Experts of a small language model.
Size: 13 layers, width 384.
Below are experts of layer 7 (counted from 0) of a mixture-of-experts language model. Rows are named router (the router's row for the expert), gate (a neuron's input weights, with its number), up (a neuron's input weights, with its number), down (a neuron's output weights, with its number) and show model dimensions 256-319. Each number is 200 + 30 x the weight over its row's rms, rounded and kept within 0 to 999.
After each expert's rows: a language model's description of what the expert responds to. This comes from a sample of Wikipedia text that the model never trained on.

# expert 8
router,208,183,156,182,189,199,217,195,158,217,255,189,241,200,203,189,224,192,218,196,217,255,180,163,172,220,195,171,216,228,190,232,203,192,187,218,175,175,134,191,212,176,203,201,202,204,202,215,242,197,229,215,240,231,232,229,181,196,231,224,169,217,211,186
gate0,224,155,176,251,214,170,185,224,167,263,173,165,224,186,235,211,151,214,202,183,194,259,164,238,222,232,206,184,214,190,217,223,208,197,207,201,229,208,213,196,258,147,208,201,165,221,208,206,270,199,198,220,178,215,206,213,231,259,224,174,177,235,188,251
up0,231,175,191,209,227,180,189,226,180,263,190,182,223,177,232,229,160,208,221,173,204,260,149,231,206,213,226,188,219,172,226,227,216,189,208,215,227,215,215,206,251,147,206,199,163,217,187,192,247,230,201,234,185,199,209,214,210,274,233,181,185,228,195,238
down0,202,157,231,197,170,142,220,151,225,162,224,200,233,205,229,207,183,156,164,203,236,128,202,223,188,229,164,132,222,166,191,222,164,202,210,144,190,205,178,186,211,245,205,201,165,234,181,204,178,225,182,146,167,206,174,234,207,189,223,222,253,178,139,189
gate1,158,189,197,217,160,173,150,241,178,255,183,214,212,185,212,210,300,208,174,233,217,184,206,188,141,174,219,199,208,201,124,197,223,200,164,235,198,230,250,199,185,171,258,222,211,185,259,180,199,195,217,179,212,169,232,227,239,175,216,220,206,242,166,181
up1,171,190,200,202,217,253,128,190,203,125,165,237,163,197,175,187,225,229,220,221,205,227,248,194,175,150,229,220,233,142,155,201,241,224,182,134,192,206,233,186,249,196,217,203,168,244,182,194,178,188,163,252,187,264,196,216,221,198,217,202,177,234,248,239
down1,190,154,211,209,230,204,162,242,235,257,234,214,200,234,234,216,190,206,231,179,251,249,170,201,199,199,206,170,238,190,210,204,187,192,219,238,176,180,227,217,154,201,209,172,258,204,161,191,274,200,213,159,231,263,214,211,148,237,249,112,223,240,183,237
It responds to: Personal name pieces. Common first names like James, William, John, and the later syllables of surnames and foreign words, such as -ley, -adh.

# expert 22
router,165,236,187,173,179,229,179,192,205,206,213,212,210,250,189,208,160,180,193,243,224,179,207,240,201,227,176,187,156,187,194,185,204,195,249,180,249,209,179,185,234,240,181,219,221,193,194,235,191,171,172,206,212,216,211,203,232,202,143,225,178,218,182,199
gate0,223,224,170,187,245,224,234,196,201,201,202,168,180,162,202,203,233,149,207,183,263,164,169,204,244,196,222,211,220,195,157,165,226,230,192,222,209,172,165,246,142,190,152,163,205,177,221,223,208,191,183,259,230,223,297,186,183,185,216,165,242,217,215,157
up0,175,163,245,243,227,151,157,184,176,187,208,227,223,244,210,203,172,239,221,209,142,215,210,185,176,204,187,237,184,173,226,245,203,178,196,181,186,223,189,169,242,257,258,238,206,208,188,153,200,205,202,155,166,200,104,186,177,205,187,183,162,191,183,245
down0,158,195,205,156,158,180,205,200,212,235,122,245,221,249,232,208,235,211,166,169,176,212,255,205,184,169,177,234,222,230,187,217,131,154,173,215,219,226,213,221,202,118,180,192,182,186,186,175,185,139,164,208,248,205,206,214,216,204,191,176,254,182,189,199
gate1,283,188,210,163,201,214,236,228,168,209,169,194,132,195,144,240,211,157,228,211,181,208,146,218,195,206,185,198,184,238,199,184,177,147,207,215,189,216,214,187,171,200,195,205,207,176,177,170,218,217,258,208,267,168,162,206,219,259,211,211,226,252,203,191
up1,271,198,213,153,206,209,244,238,174,214,171,186,127,199,145,228,199,175,217,216,182,207,142,211,191,185,202,193,178,236,192,164,180,153,218,237,200,213,214,178,191,200,195,201,227,179,181,162,197,219,250,200,273,151,160,200,219,257,214,215,231,247,197,195
down1,200,212,206,261,194,179,208,203,207,190,215,224,198,232,240,196,209,217,204,203,194,260,187,171,192,223,203,205,197,170,169,145,193,218,235,162,211,198,179,208,229,201,214,197,211,215,189,270,195,218,221,216,199,173,231,259,137,211,206,181,220,238,177,165
It responds to: Digits inside numbers. Digit tokens continuing years, dates, scores and measurements, such as 20 and 08 in 2008, or 83 in 1.83 m.

# expert 1
router,238,181,209,218,199,173,205,153,180,219,223,202,162,199,207,219,292,216,159,194,170,210,194,266,158,209,199,204,207,199,190,211,191,198,180,193,150,153,166,196,175,172,279,228,195,209,208,183,216,208,249,230,165,222,221,174,219,170,219,217,208,136,155,179
gate0,214,213,229,195,157,215,236,182,186,146,264,201,156,238,170,186,170,197,214,198,200,161,187,232,177,193,199,146,203,159,204,199,170,224,174,113,224,142,231,182,195,200,223,214,207,206,215,180,182,203,228,232,194,221,215,168,220,198,200,213,240,197,148,240
up0,217,220,227,188,164,246,214,189,184,154,244,198,135,211,169,201,167,176,220,198,207,164,206,246,195,198,214,155,217,143,200,206,165,221,155,135,236,151,237,192,185,186,232,212,202,191,232,189,177,217,213,240,203,213,216,170,225,189,202,223,250,195,152,243
down0,191,207,169,206,213,202,195,207,153,255,225,193,198,173,192,288,154,195,214,188,204,203,191,212,180,179,192,184,222,236,213,205,189,220,203,241,213,213,197,234,231,175,239,192,258,186,201,234,247,211,219,261,176,215,214,227,193,219,226,195,190,226,218,205
gate1,174,152,211,248,203,126,219,183,216,247,222,181,225,162,232,194,149,243,183,184,203,222,233,184,197,222,218,146,185,195,230,222,203,251,185,239,223,186,222,264,250,180,179,220,164,188,201,199,199,143,208,178,206,198,196,196,206,181,203,186,169,235,205,223
up1,170,163,247,222,178,143,243,193,234,208,211,181,254,182,219,227,155,208,191,188,190,209,222,166,197,211,215,129,156,187,232,212,176,214,188,224,233,145,218,250,254,197,196,221,168,220,215,208,188,154,201,175,203,238,205,208,239,207,193,217,184,221,202,238
down1,225,224,188,181,193,238,161,144,201,260,245,176,218,213,231,231,244,203,189,172,176,207,219,227,216,232,177,145,213,246,208,225,176,174,198,186,212,166,189,223,250,161,210,229,151,196,224,231,202,210,209,229,235,222,199,200,189,197,165,183,198,235,195,183
It responds to: Function words in prose. Prepositions, conjunctions and adverbs inside running prose sentences, such as of, for, than, could, if, like, including.

# expert 19
router,229,154,199,143,190,176,167,232,176,181,190,211,194,171,218,202,238,163,214,161,162,158,251,156,222,199,268,208,203,225,247,202,194,198,195,247,213,298,198,180,116,247,179,234,234,193,182,166,208,212,175,207,214,177,195,286,219,183,197,209,171,211,213,132
gate0,235,160,162,200,232,163,199,210,240,227,208,230,207,242,187,192,204,223,213,160,173,265,212,249,169,201,169,182,220,195,154,271,177,236,198,194,159,192,164,214,193,201,206,171,164,230,214,244,228,160,225,232,161,221,226,195,203,236,248,212,179,200,219,238
up0,180,258,212,209,142,221,183,217,219,192,192,228,187,202,160,196,217,153,156,203,264,283,173,204,230,247,248,130,186,256,219,198,253,226,209,190,194,137,188,198,238,215,210,197,222,210,222,209,174,200,208,207,168,168,209,209,160,174,183,214,200,185,185,167
down0,168,101,222,143,226,175,200,203,240,284,198,189,239,204,234,202,199,202,173,198,202,149,210,199,203,182,213,242,151,164,209,249,172,201,180,220,200,191,194,171,169,179,238,248,196,202,167,198,211,186,212,255,164,146,224,243,168,182,246,187,181,249,194,215
gate1,234,165,222,203,219,159,225,219,191,210,220,215,223,176,174,182,187,160,283,220,158,171,214,187,172,196,198,225,213,206,184,184,141,216,203,261,226,179,138,217,193,163,245,184,241,202,199,191,203,187,241,211,154,193,206,263,214,254,207,205,163,139,147,174
up1,163,249,181,192,169,237,179,172,213,184,179,186,191,205,217,197,207,232,113,189,227,192,165,182,231,210,195,179,178,213,208,199,243,199,205,160,167,221,256,184,205,218,140,213,156,194,200,203,207,215,128,178,260,236,208,130,194,157,189,193,232,274,239,237
down1,185,203,199,149,247,169,173,197,178,214,203,199,233,221,174,202,150,201,198,246,179,199,226,152,200,219,173,190,221,201,183,204,199,194,176,181,165,192,198,205,221,129,210,211,162,196,239,175,173,168,165,181,219,177,213,213,181,181,229,164,188,191,242,229
It responds to: Locational prepositions. Prepositions and place words in location and building descriptions, such as of, to, from, through, near, San, south.

# expert 0
router,206,232,219,211,172,243,181,218,214,176,210,213,198,232,211,230,191,189,157,212,189,186,181,155,230,221,186,190,187,224,225,201,196,237,278,160,176,214,220,217,201,202,176,255,188,205,184,197,238,187,178,226,218,251,296,157,145,208,172,164,160,196,153,239
gate0,170,154,189,167,180,201,192,135,208,192,158,229,206,190,189,193,214,164,175,211,158,188,148,218,223,214,200,151,233,191,208,208,228,239,178,194,202,174,183,211,214,190,246,192,219,194,200,204,206,165,262,199,177,284,177,153,242,216,189,180,186,155,155,208
up0,232,230,198,253,204,209,192,258,194,210,227,179,190,197,224,201,190,233,211,206,231,209,236,200,178,185,202,235,166,206,186,188,167,176,216,204,186,220,213,180,176,201,173,187,169,202,190,198,204,216,131,194,228,122,224,244,169,190,234,223,235,242,259,200
down0,150,193,234,268,157,203,181,215,145,157,192,194,248,230,214,209,167,201,162,197,226,218,186,203,141,203,210,214,223,170,219,181,175,244,205,243,205,225,196,181,184,185,154,201,248,206,241,162,168,158,144,194,191,226,211,200,206,150,251,195,194,238,191,247
gate1,176,198,202,212,199,158,245,239,231,244,212,186,188,256,238,230,197,211,209,103,205,213,208,250,245,228,239,240,205,184,142,186,268,249,120,263,222,172,171,199,191,199,151,190,173,204,238,184,197,185,195,191,209,210,209,201,203,185,211,183,184,208,178,173
up1,174,207,219,213,209,186,248,240,216,246,213,177,200,265,240,214,194,200,225,124,207,211,206,236,222,242,220,240,178,178,177,197,258,231,120,252,235,183,171,210,194,167,160,209,190,207,231,195,212,186,191,199,212,214,196,221,207,182,213,176,178,196,165,159
down1,189,184,223,252,195,215,197,195,217,169,224,207,165,213,207,165,207,139,158,210,234,221,253,204,213,282,178,179,207,172,183,199,204,195,239,218,201,173,205,193,271,198,209,162,152,153,201,215,238,221,225,202,292,233,164,218,194,172,154,130,213,182,217,221
It responds to: Proper-name place words. Capitalized words inside proper names of places, institutions and events, such as University, York, South, Cup, War, Sea.

# expert 2
router,208,212,217,180,207,174,210,196,251,216,202,211,187,228,157,142,248,179,236,248,194,181,205,166,252,174,154,263,189,175,178,191,224,194,180,177,203,180,193,125,181,195,161,172,211,186,202,245,221,217,143,205,158,188,174,229,217,195,200,193,173,249,222,246
gate0,168,152,147,225,201,173,153,230,215,197,212,181,182,193,265,217,200,230,154,192,190,217,214,223,160,189,221,206,203,250,216,209,244,213,142,154,202,215,199,205,222,150,209,173,191,231,223,215,219,213,178,186,180,263,237,211,192,211,208,206,184,183,238,122
up0,193,162,194,230,238,175,205,250,169,198,237,169,220,179,186,176,246,284,160,217,214,241,246,208,185,193,173,221,197,208,244,164,234,182,168,188,270,200,222,195,242,218,226,224,197,190,214,260,197,243,211,218,162,264,252,236,240,204,189,234,169,252,216,115
down0,192,199,160,155,240,193,207,200,184,208,217,201,230,178,241,174,252,162,239,233,181,203,193,195,176,227,194,231,145,255,214,184,144,187,198,178,234,206,240,182,197,214,198,159,170,244,161,170,172,195,228,209,167,206,215,210,219,199,231,182,179,207,192,191
gate1,195,159,211,248,286,224,171,198,255,243,185,207,252,206,162,252,226,209,178,182,186,236,176,181,155,175,235,210,214,155,189,188,258,196,204,215,188,225,165,194,237,204,167,206,217,232,210,254,202,204,219,211,179,235,209,228,242,218,240,214,179,201,159,226
up1,218,181,234,224,242,205,187,196,272,219,171,181,255,205,144,232,224,200,194,195,191,206,157,165,200,163,264,192,206,181,216,172,243,169,207,245,213,215,187,164,239,188,178,202,215,236,210,225,181,199,179,214,183,226,231,225,224,233,246,216,185,152,146,199
down1,222,158,232,233,220,172,176,178,241,205,250,223,231,179,213,167,181,205,152,227,248,191,173,199,246,171,218,208,173,197,222,201,191,211,189,171,195,181,177,250,209,249,204,204,176,172,205,202,174,205,190,253,207,213,244,233,143,209,219,215,173,192,191,225
It responds to: Prepositions and auxiliaries. Prepositions and auxiliary verbs in running prose, especially in, of, was, had, be, have, often before the or a.

# expert 23
router,208,228,228,225,204,209,222,198,242,203,265,178,234,184,209,229,232,200,183,207,232,204,234,279,185,186,211,220,182,145,173,206,177,184,229,129,197,215,204,244,168,221,202,216,193,221,264,190,170,218,125,188,277,226,211,208,224,210,201,272,248,213,184,235
gate0,147,207,220,152,207,169,204,257,245,188,202,188,188,214,253,194,235,201,229,179,216,249,163,217,107,206,214,195,208,184,175,190,215,156,172,226,247,286,207,207,193,236,178,212,161,231,258,218,176,206,162,231,280,263,256,213,209,219,173,221,225,221,192,178
up0,133,201,205,176,187,140,239,253,220,225,209,171,222,190,257,214,206,208,223,186,232,247,177,209,94,194,221,188,214,189,184,190,205,168,175,237,242,295,209,229,179,215,205,235,188,241,288,215,195,219,142,229,279,229,242,196,205,226,186,213,210,228,197,194
down0,155,166,192,161,214,217,187,216,237,177,168,203,185,187,284,229,204,232,247,272,230,163,179,114,191,181,221,204,146,188,240,217,211,190,222,189,211,229,188,171,184,225,228,162,209,239,208,166,212,250,188,209,253,198,153,201,230,232,184,214,190,251,179,207
gate1,155,204,233,158,209,231,172,244,206,240,209,186,179,194,193,229,175,175,271,243,227,217,190,169,173,198,236,201,188,203,229,224,191,208,203,261,154,204,196,221,223,192,171,217,185,203,179,206,197,261,187,233,200,205,168,230,237,250,250,213,164,171,178,158
up1,157,197,234,161,205,229,192,245,203,257,201,193,190,190,190,229,177,188,279,245,231,212,193,171,172,193,247,190,195,207,222,224,200,210,204,249,157,193,201,223,215,200,166,221,193,220,182,211,187,263,184,221,223,204,168,217,234,264,251,214,172,177,183,152
down1,211,221,182,173,177,239,236,164,135,207,136,194,188,227,177,185,213,170,151,238,228,204,222,224,212,191,235,242,159,222,168,250,199,228,226,207,182,182,197,189,208,267,217,248,232,229,197,244,148,162,190,222,179,198,197,198,163,179,261,239,190,183,238,236
It responds to: Quantifiers and sentence openers. Numbers, quantifiers and sentence-initial words in narrative prose, such as two, several, most, many, However, As, years.